config = dict(
    num_hidden_layers=14,
    router_score='softmax',
    normalize_top_k=True,
    balance_bias=False,
    router_z_loss=0.001,
    lr_router=0.00126,
    norm_place='pre',
    parallel_block=False,
    warmup_steps=200,
)
Below are experts of layer 9 (counted from 0) of a mixture-of-experts language model. Rows are named router (the router's row for the expert), down (a neuron's output weights, with its number) and show model dimensions 112-167. Each number is 128 + 32 x the weight over its row's rms, rounded and kept within 0 to 255.
Before each expert's rows: a language model's description of what the expert responds to. This comes from a sample of Wikipedia text that the model never trained on.

# expert 27
Description: Determiners and modifiers
router [105 135 121 172 136  92 167 124 141 102 146 124 129 120 134 138 110 176 108 123 172 182 105 132 135 107 135 157  70  79 152 172 106  76 167 140 133 138 151 180 123 145 107 140 161 119 194 161 118 170 117 209 173 213 147 218]
down0 [ 67 143  77  99  89 158  98 126  85 116 150 118 118 137 178 146 177  74 189 101 111 102 173 213 125 146 146 114 143  94 111 118 101 160  67 168 130  76 177 109 155 106 140 135 109  71 143  86  77 145 116  81 121 156 126  99]

# expert 48
Description: Math and code symbols
router [124  88  91 164 101  82  76  89 163  87 173 107  81  87  88 172 164 158  80  92 168 153 156 156  93  89 169 127 108  94 177 173 120 112 165 161  83  84 170 157 114 115  97 171 134  97 118 155  88 165  91 168 165 132  85 114]
down0 [104  71 126 157  62 211 132 121 109 133 121 195 119 176 164  94 112 112 100 146 127  85  89 157 148 121 128 132  89 159 111  88 129 180 100 142  73 169 138  98 157 117  81 125 144  99 104  70 118 107 141 160 186 147 108 133]

# expert 30
Description: Adjectives in institution names
router [ 85 108 104 156 114  92 117 108 180 112 169 109 104 106 106 165 143 158  97 109 179 162 137 158 119 106 153  90 132  91 154 162 126 102 159 153  94 101 158 145 135 126 103 164 148  97  97 167 106 163  93 172 149 134  84 118]
down0 [113 189 123 140  63 117 111 150 148 141 133 124 151 144 132 182  86 152 196  82 118 149  95 104 118 153 116 147  89 124 139 174 162 120 182  74 154 100 209 123 150 206 114 123 127 188  97 200 124 122 164 159 155 132  59 122]

# expert 38
Description: Word-initial stems, prose
router [144 108 149 158 127 117 125  82 114  96 137  84  48 130  98 142 127 138  99 126 181 152 136 139  80 123 135 183 115 102 156 143 159 109 122 170  74  46 137 125 164 122 124 153 163  89 115 158  99 128 108 108 137 113 130 126]
down0 [164 108 177 145 114 172 150  81  85 106 102 133  73 127 105 135 213 140  80 169 152 141 106 125 161  60 145 153 118 146 116 132 102 100 143 109 142 123 120 116  90  62 106  83 136 164 143 132 148  91  93 133 122  98  87 152]

# expert 49
Description: Word-start pieces after in
router [124  97  91 166  81  93  99  93 168  98 170  88  90  96 102 165 167 166  82  93 160 154 155 166  94  90 165  92 108  95 166 165 114  92 174 167  83  92 176 167 113 109  86 175 144  90 118 135  81 163  96 174 178 120 105 114]
down0 [115 121 177  92 119  52 166 148 111 105 107 153 116 128 131  88 120  90 107 144 129 107 104 107 110  80 134 132  67 123 114 129 153 102 146 104  73 128  58  64 160 115 151 167 118  88 154 100  82 137 103 153 113 151 147 135]

# expert 42
Description: Dashes and table punctuation
router [135 100 100 161  98 103  83  97 157  96 162 110  99  86 103 164 155 158  84  94 169 152 164 158 107  96 156 129 136 105 153 160 146 113 162 165 106  90 170 128 162 127  98 157 131 110  99 165  93 145  82 161 162 151  97  59]
down0 [126 135 101  83  94 192 192 119 143  92 140 116  88 131 178 128 183 214 101  76 119  80 126 150 169 147 104 136 123 152  92 124 117 124 125 108 125 147 131 195 101 147 114 119  64 116 167 132 123  99 151 145 134 164 119 155]

# expert 1
Description: Numerals in tables
router [109 135  93 145 108 117 124 115 171 121 195 120 126 101  98 150 148 146 133 142 153 139 130 145 116 108 143 160 166  90 167 121 126  95 142 129 107 113 145 132 123 142 120 119 130 119 173 160 105 163 120 113 116 116 104 177]
down0 [ 88 110 105 108 136 104  92 123 133 162 174 119  79 140 152 174 148 131 150  75 136 119 120 170 147  82 162  64 172 168  96 138 164 156 181 170 111 107 191 185 144 118 106 148 131  76 171 149 105 121 117  86  78 148 126 137]

# expert 62
Description: Foreign name syllables
router [ 84  74  91 132 106  98 150 125 139 126 134 128 106 100 120 129 161 161 127 101 131 164 158 138 142 121 187  49 159 102 141 114  68  80 177 141 115 120 147 168 159  72 114 143  60 118 151  69 119 144 108 166 111 140  98 127]
down0 [ 75  96 180 139 191 174  91 117  89  97 103 161 124 147 146  66 121 105 129 111  66 104 146 179 143  98 102 101 151 168 127 100  57 112 115 105 156  54 145 152 125 101 115 124  94 119 120 138 106 153  80 101 142 122 189  96]

# expert 56
Description: Pronouns and reporting verbs
router [132  87  91 165  84  82  94  95 163  99 163  95  82  89  93 169 178 157  84  88 167 154 164 165  89  97 160 123 107  98 152 173 141  92 157 155  83  90 165 148 116 107  95 157 138 102 116 125  86 173  90 165 160 142  83 110]
down0 [127 102 157 111  92 134 106 164 118 123  15 148 161 163 104  85 103 118 118 172 137 156 100 138 135 147 138 140 127 144 147 108 102 124 141 162 119  77 127 112 161 127 147 165 176 173 161 149  94 166 173 170 130 126 126 150]

# expert 7
Description: French names and infobox data
router [139  89 100 164  82  83  95 101 167 103 183 103  86  87 102 164 174 166  91  81 165 144 162 165  98  86 169 132 111  96 167 161 136  99 161 164  93  82 157 156 120 114  96 157 156  88 101 166  84 161  80 164 175 156  85 122]
down0 [130 113 119 143  83 123 169  93 109  90  85 139 109  94 115 158 114 107 123 168 150 104 154  83 156 143  79  74 117  94  84 145 145 114 141 110  96  85 135 157 115 178 179 115 151  96 170 100 163 155 143 155 128 143 138 106]

# expert 58
Description: Plural s, film stars
router [141  94  99 169  82  91  79  95 159  92 169  99  92  84  91 170 167 160  78  88 166 163 172 159  96  82 159 122  95  91 163 165 128 106 172 157  88  86 158 159 132 114  98 174 154  89 106 136  94 165  90 155 173 145  90 115]
down0 [134 170  35  98 163 160 122 121 175 107  73 121 130 129 196 153 127 152 120 160 152 106 152 137 143 169 136  87 146 156 163 141 145 128 110  92  70 194 114 132 147 106 152 115 134 119  93  85 125 158  84  99 142 144 106 152]

# expert 59
Description: Prepositions and military terms
router [139  92  95 171  87  88  84  99 165 103 163  99  82  96  89 169 167 156  81  89 177 158 170 152  89  88 161 111 115  84 165 157 131 108 176 161  85  93 165 150 140 112  93 166 157  87 110 149  95 160  84 153 162 146  92 120]
down0 [126 149 106 119 105 198  67 138 176 111 213  83 144 151 162 132 109 144 130 179  85 152 124 103 124 126 135 123 160 170 167 129  96 158 145 149 162 160 162 129 150 191 175 134 130  96 100 142 155 135 111 189 166 115 125 154]

# expert 11
Description: Closing parenthesized decimals
router [127  95  87 165  98  90  79  95 160  86 159  87  82  83  85 165 170 173  81  85 169 150 157 175  84  98 162 130 118 102 168 166 114 103 164 162  88  86 173 146 127 121  97 173 152  97 111 142  81 170  87 173 164 135  89 112]
down0 [ 87 155 128 157 162 137 184 157  99 137 138  93 104 115  69 167 162 147 130 134 127  86 145 107 100  65  99 121 159 118 100 123 180 165 153  99  81 158 146  97 153 139 153  79 113 107 109 109 131 168 124  64 180 129 133 100]

# expert 32
Description: Comparatives and name endings
router [128  96  78 164  99  90 101  99 172 104 167  91  81  92  92 161 166 173  79  86 166 157 170 164  94 101 168 120 116  90 151 172 143  98 160 168  86  88 175 160 106 104  90 171 156  95 110 154  87 154  89 161 173 153  87 108]
down0 [120 127 144 174 187 172 143 142 138 116  54  77 102 146 175 170  69 117 122 145 173 185 114 151 126 118 164 152 132  97 157 101 113 173 105 103 102 129  53 130 106 127  95 108 111 120 133 107 129 136 117 105 153 186 130 151]

# expert 52
Description: Places and months
router [142  90  83 149  90 101  99  92 160 111 168 110  86 102  95 155 159 175  92  95 188 158 155 139 115 118 134  66  98 105 152 151  83 110 171 139 110  99 169 138 161 139  91 185  90 105 180 112  93 148  86 172 180 131  83 179]
down0 [ 71 162 135 200 177 123 127 132 158  95 139 156 150 127 151 146 172 134 119 104 100 142  97 132  87 140 115 162 156 129 130  89 112  93 134 144 126 165 129 167  94 128 149 116  93 146 140 138 138 129 104 106 179 157 122  96]

# expert 31
Description: Name-internal consonant pieces
router [ 28 123 113 129 125  99 123 100 119 117 125 121 114 118 109 138 148 144 117 126 126 202 158 150 103 113 181 129 136 101 129 112 148  75 152 175 100  94 115  92 199  57  91 144 157  96 162 118 108 145 127 154 113 163 111 188]
down0 [135 102 127 120  64 118 122 106  87 114  67 133 158 126 131  87 132 113 150 146 144 157 112 150 103 106 127 155 187 129 132 108 103 215 139 140  30 154 102  73 141 151 134 169 117  91  69 122  99 100  93 103 146 130 140 124]

# expert 63
Description: Citation years and table pipes
router [143  86  90 163  92  83 105 100 153 105 162  89  92  84 106 170 167 154  87  97 173 155 171 165  85  89 167 132 104  95 159 170 134  89 162 158  94  94 166 140 118 108  89 178 159  91 105 140  79 161  91 165 161 155  78 118]
down0 [118 165 165 103 127 167  76 165 128 103 172 113 138  99 158  77 155  93 145 119 112 124 148 100 158  59 165  94 104 139 106  86 137  78 123 141 198 106 106 137  79  94 150  47  96  99 157 117 100 131  76 119 140 137 148 226]

# expert 41
Description: List labels and symbols
router [123  90  92 163  83  84  85 101 161 102 174 105 104  94 100 172 175 158  82 102 164 156 159 168 102  79 173 121 112  87 166 159 133  95 153 169  89  86 168 161  98 105  92 163 167  97 114 159  83 161  91 172 166 140  83 106]
down0 [170 126 148 122 105 143 139  98 159 106  94 116 113  97  30 109 133 118 175 139 136 159  51 126 105  70 111 142 103 140 189  93 104 104 105 122 143 139  97 115 153 104 135 127 113 167 126  98 156 174 149 117 167 126 136 168]

# expert 14
Description: Family and person nouns
router [124  94 102 172  98 100 100  82 156  98 166  87  96 103  93 158 158 161  79  97 161 140 152 146 102  92 157 122 110  99 147 159  68 123 153 146  94  84 156 185 132 129 103 189 167 112 111 188  81 141  95 144 150 110 104  90]
down0 [109 172 153 116 174  80 178 127  98 167  84 100 189 177 195 132  93 144 108 170 153 152 121 183  90 141 125 117 144 109 138 120 108 123 151 105 128 117 163 153 148 138 167  94  66 112 112 168 168 214 168 110  77 120 154 118]

# expert 2
Description: Word endings, codes, numbers
router [148  91  88 160  95  87 102 101 168  91 162  87  90  94  92 167 167 163  88  95 169 151 158 170  85 101 157 111 110  91 161 169 111 107 158 164  85  85 160 135 124  89  99 161 146  89 116 148  92 157  97 157 161 162  76 114]
down0 [155 151 134 129 136 142 124 144 111 151 170 141 128 161 139  97 179 101 155 122 148 134  76 110 152 121  76 129 107 133 183 124 119 111 105 189  98 140 162 142 146 114 163 118  78 122 176 101 198 112 136  87 165  28 134 138]

# expert 51
Description: Action verbs after auxiliaries
router [153 134  82 140  80 116 128 106 151  83 144 145 106 116 137 141 134 135 102 125 126 147 155 148  87 107 134 172 123 118 144 150 181 121 162 174 104  84 180 125 199 118 103 142 158  76  89  46 121 137 111 130 171 104 125 129]
down0 [157  92  74  91 140 125  48 163  75 126 119 147 177  72 151 111 109 113 166 130 128 150 101 166 123 142 181 177  94 103  98 205 155 134 125  84  95 140  92  82  93 112 155 159 133  98 123  90 116 158 130 112 108 103 108 124]

# expert 60
Description: Mid-word stem pieces
router [141 105 140 152 128 119 140 114 139 124 144 121  90 122  97 142 139 114 120 114 124 155 198 157 130  85 176 100 158 115 124 152 162  82 159 175  87  65 121 167 126 107  88 119 153  99  78 136 126 136 122 118 103 112 110 205]
down0 [138 107 141 118  80 142  94 149 201 141 129 132 129  80 131 130 131  65 152 165  73 116 199 115  87 151 143 142  99 172 131 134 130 136 138 115  76 144 165 155  69 100 166  74  98  36 116 138  84 117  79  69 137  88  87 102]

# expert 33
Description: Numbers with commas
router [127  89  94 159  90  93  98 103 161 111 169  89  90  88  90 177 162 170  87 100 174 153 164 161  85  97 164 113 105  93 156 168 123  99 163 171  85  87 170 151 100 114  90 172 153 101 112 138  76 166  76 165 160 141  87 126]
down0 [ 36 171 157 158 221 119 158  74 159 167 118  88 117 196  94  81 133 112 162 108 117 166  66 114 180 129 103 131 158 151 110 166 156 120  65 120 107 115 147 144 161 118 139 119 137 129 138  90 106  80 195 170 103  78 114 100]

# expert 16
Description: Punctuation and score fragments
router [120  87 100 175  89  87  98 106 155  96 164  95  83  94  82 165 166 161  83  90 172 152 169 171  93  93 155 139 121  78 152 172 158 108 164 155  81  92 165 173 133  96  95 171 140  94 114 144  94 172  81 159 157 146  95 116]
down0 [153 147 182 123 136 155  95 163 132 125 151 144 139 135 140 118 139 131  97 184 154 144 110 129 108 140 107 192 186 118 119 179 119 123 187 101  90  90 168  98 159 162 152  96  75 139  84 134 126 133  68 106  59 127 179 166]